python train.py --d_shared_expert=0 --scale_expert_input=true --steps=4104
Below are experts of layer 6 (counted from 0) of a mixture-of-experts language model. Rows are named router (the router's row for the expert), gate (a neuron's input weights, with its number), up (a neuron's input weights, with its number), down (a neuron's output weights, with its number) and show model dimensions 0-159. Each number is 128 + 32 x the weight over its row's rms, rounded and kept within 0 to 255. Numbers have three digits each.
Before each expert's rows: "comes before" lists some tokens at least twice as common just after its tokens as in all text; "mostly gets" lists some tokens that are sent to it at least half of the time. This comes from a sample of Wikipedia text that the model never trained on. Tokens count by the router's weight.

# expert 8
comes before: "1", "2", "3", "4", "5", "6"
mostly gets: " May ", " June ", " April ", " February ", " from ", " September "
router:130105091120131118160142151170086130099132110110083082117092149069155138178098154122083164137079131126172090116124105127148102123132163163119133110078110117191129138095128075082182132162130167149141096079118083189120096073132105092109120134071102133184176161086132127144123133083131062056177143075152152159115154138104126120110146135120158114066120143135072061155176112087111152119066077146078115154101151161183101109126178111079115052160149121169122079092112112145158092162145126
gate4:111137172117085155144080185102104119094136098140125070081141176164098154159166101095178102157143116132126092074156125146136162124164128073087169154082141089137110091121142223154126106173109089128158127170083106068121117134173100081130168113127120123110142091091102113110138120145141149127079154110099076128085110174144134112150115050132097097148129084105129173114150153162137171113092133038163100217096150081200110087139157107098108162133084150183152102172143156074172136178195174
up4:086141139180160103094135068193184126164151148110169189114165091075134108100097151115128192123093102164146148187096148113119161108083164099101064136111115105124101130128175055131148122110120189129119119108147096109120148126086143082134161110146148095158117149134110148182152104113125094118142106175066151057166179135156113136127137165112115119180164202054129092105112128137131127121146121158057097144094153159100117105101145141117156137101146152147135158158151092180074071129136151
down4:097113142135101139142146143104131187180136138122127118126108083196165183128121097131085122134077157120138098125099137078148166158089114143085181102137104137139153126102188109153075110097087122154091143150166142140070172093098124137150071079149153146147093145069076153108098137157147182188160143152152124085110140123135125096091140128134150141134185106112055109113147154120123157198111172110147173123073149067161175171118124145143148110162154088129184100122099155114114162141142101

# expert 19
comes before: "\n\n", " The", " He", " In ", " In", " This"
mostly gets: "es.", "\".", "s.", "ing.", "ers.", " App"
router:171187128152178153172121157073102154150110122133105106148160111204109160149136049142123143069112134114132121157142107179137138157178153104100108094135095109104140147144166087076147103105112132136135116153159140150116146160165138125127150091113105140130121138151151144134118179075159126201108110124085134081169095170117183082121155137205138148181094096123118089122075124123146150093117092081171117130168148091084146102140097186113178137127139117040120156193098169199111141098144073
gate0:190079068144154115138071079162097090179117154165119082126187100149159144138176144141054114118121114086118121096107102128096159138069081204151162169147171184136080095133138166136118133124100138233163133141134135138101158102119139126122084066138129144147139132123159126120135137122106131118146123063118125195055154120145070080128097124176142132070106130096163096248108125105134114093207132185112089192099158117088103143152130171113144085081124155161172159142106097115100103169120120
up0:129116150175095111111171155123134158127135167100133080086076144118068111152134179148133114157152152210083133084176128134143117115155150132088100171145130128164133121128087169147167091113107131093129132128102116144108115092024149089109130177137128148131172168072157159112099088173067115072152101139188089102166103127085087126165158153137124159132123126169130152082081176082174104205125161138126145050132181119131147144076141069149146126156129130092100156130114120135176137154076096
down0:134153067158178170086172121108147135167137165111144173161094101187137107149110078162120137139119133155106123185153144171114103143170141112151134124094164129079101108111125127109091166106181128117094063076181156099138150129175130131142146054066076174189132084144125104050172115124143154141169117079111139147130131120168135111096129185108160195133182149070156119123105123201109139065114138177123102092079126177094135096219142153101094170090096094128070117160130081138138148141125171

# expert 15
comes before: "| ", "-", "|", "The", "- ", "==="
mostly gets: " G", " g", "\n", " (F", ": F", "- G"
router:150095130212129122125106107141077152096122143130171115130115122105155118116122099140122150159170201167117116139162118120103168135208100108188144117221111120130097154159183145127160110128127109158147141103154118184117148075101131154176116107121120052070140052129171170128126111136123088140163130153158144115110115074147182127094095094158041141128106127169121189116080144137117118126147092113121157118179186119060170130107138129138163138138121105164112144107116169126119152140145122
gate91:175166141142126124091119134111171082119155156076091130111106129137103135185171145138099153131112135155174117100133116108158128113042080122136127144133151108150061060116188118133162130202147118148172125152113110125151192067151153081109103083135133130139129107164108153139166152100167128101143095130164122107119083178111109111158093119126153136126083124127167119163110147156135136121150142149167135126095101076105092131102122132107136101146139184178155150073204163135121117073189135
up91:125101111161154158113107148098132207148142116170170147142178105085133119073132133118166103151108081136087142133126088128165098141184152095122094107130140068111175142145076130081113177067089120102080101071117126158126094163103116193155119164096111132129142166099148106097086110098056086154170123034101158132135148114118127104153102184117146133153122148202119214095106173125148132100181132102056080112124135121089139154097105077105142164176113139123137120145111112103112113103043139
down91:153109205131085137146087079078138084100080135102118087093099143130091071156204155190183148119152104104096073105103093129091085133120111110128156184111129060078071145107147092145096101119068144121128143122106059112146136119133131117078149156095084172153123153099096102122113149129131189157113091119146071177141159098158132136155075114141128110077164151113134157150182099156094132099101175126174120164129048154215108144130163158128124128124088101091118134105120149160135126139132153

# expert 2
comes before: "–", ")", ".", ", the", ",", "),"
mostly gets: "016", "019", "020", "017", "018", "025"
router:157094108168133137141108061098084111123205119133115110108119135064160114094080124151149133157159143135100152199043084116134188146161131154118134121132114145134151122140106079115129155188150097140100079100152093108073160124138091128125105132098187157085091094191109080114167089155199146106091134162173138132077131141149119157121139144195126115133188139115092174109084129163153103129078106085133121103118170122151126141082094154140089208132136183087155145155122132117125092144138181
gate4:139136129153105137092123127204127128146180111058063133106100174157107176110113074139117112153118118161106135118101074060128126084124134125127120128116128160169158141090154121200086092131149073104145057120109093151110155150124185170143120137139135161119101132139132121074090100105155129064109130081113162177138104115159083112116159118123122187154099150078085032151188173125125118125144126111134065038131107133089105129101160102120145089086092114134110159144101096106159178079118115
up4:155170134138140104106079143118087124105096111124137122111146100129091161150151070079099194103065136132119152127134157187158194108116116142177145070178156104082098131118121167080119181116162124143127107123159176088106133117096139145102146169092084096146083138133143154130146136140168111106114083134134124130135089159075151209168067092168080134140111145103109049158166173155111103082098122136146126111128114204128154128139141118112095154155142133134140120093118156101143080114129105
down4:110162094100107113110152175136098124140137186158142096138112099060136124131107157225059101137143144074113145121097164173081086153172151154142164115090072185078118108076131044106190154094118119116141108071118140142112098145168117145061194114163104122095150127131102144095148110167106138103169094132073146108125081145134101118124101171158109152115188122086079121114108174165144143119145107159143152139122167159107170108142096063091116164122122132206162186126125152141144150097143141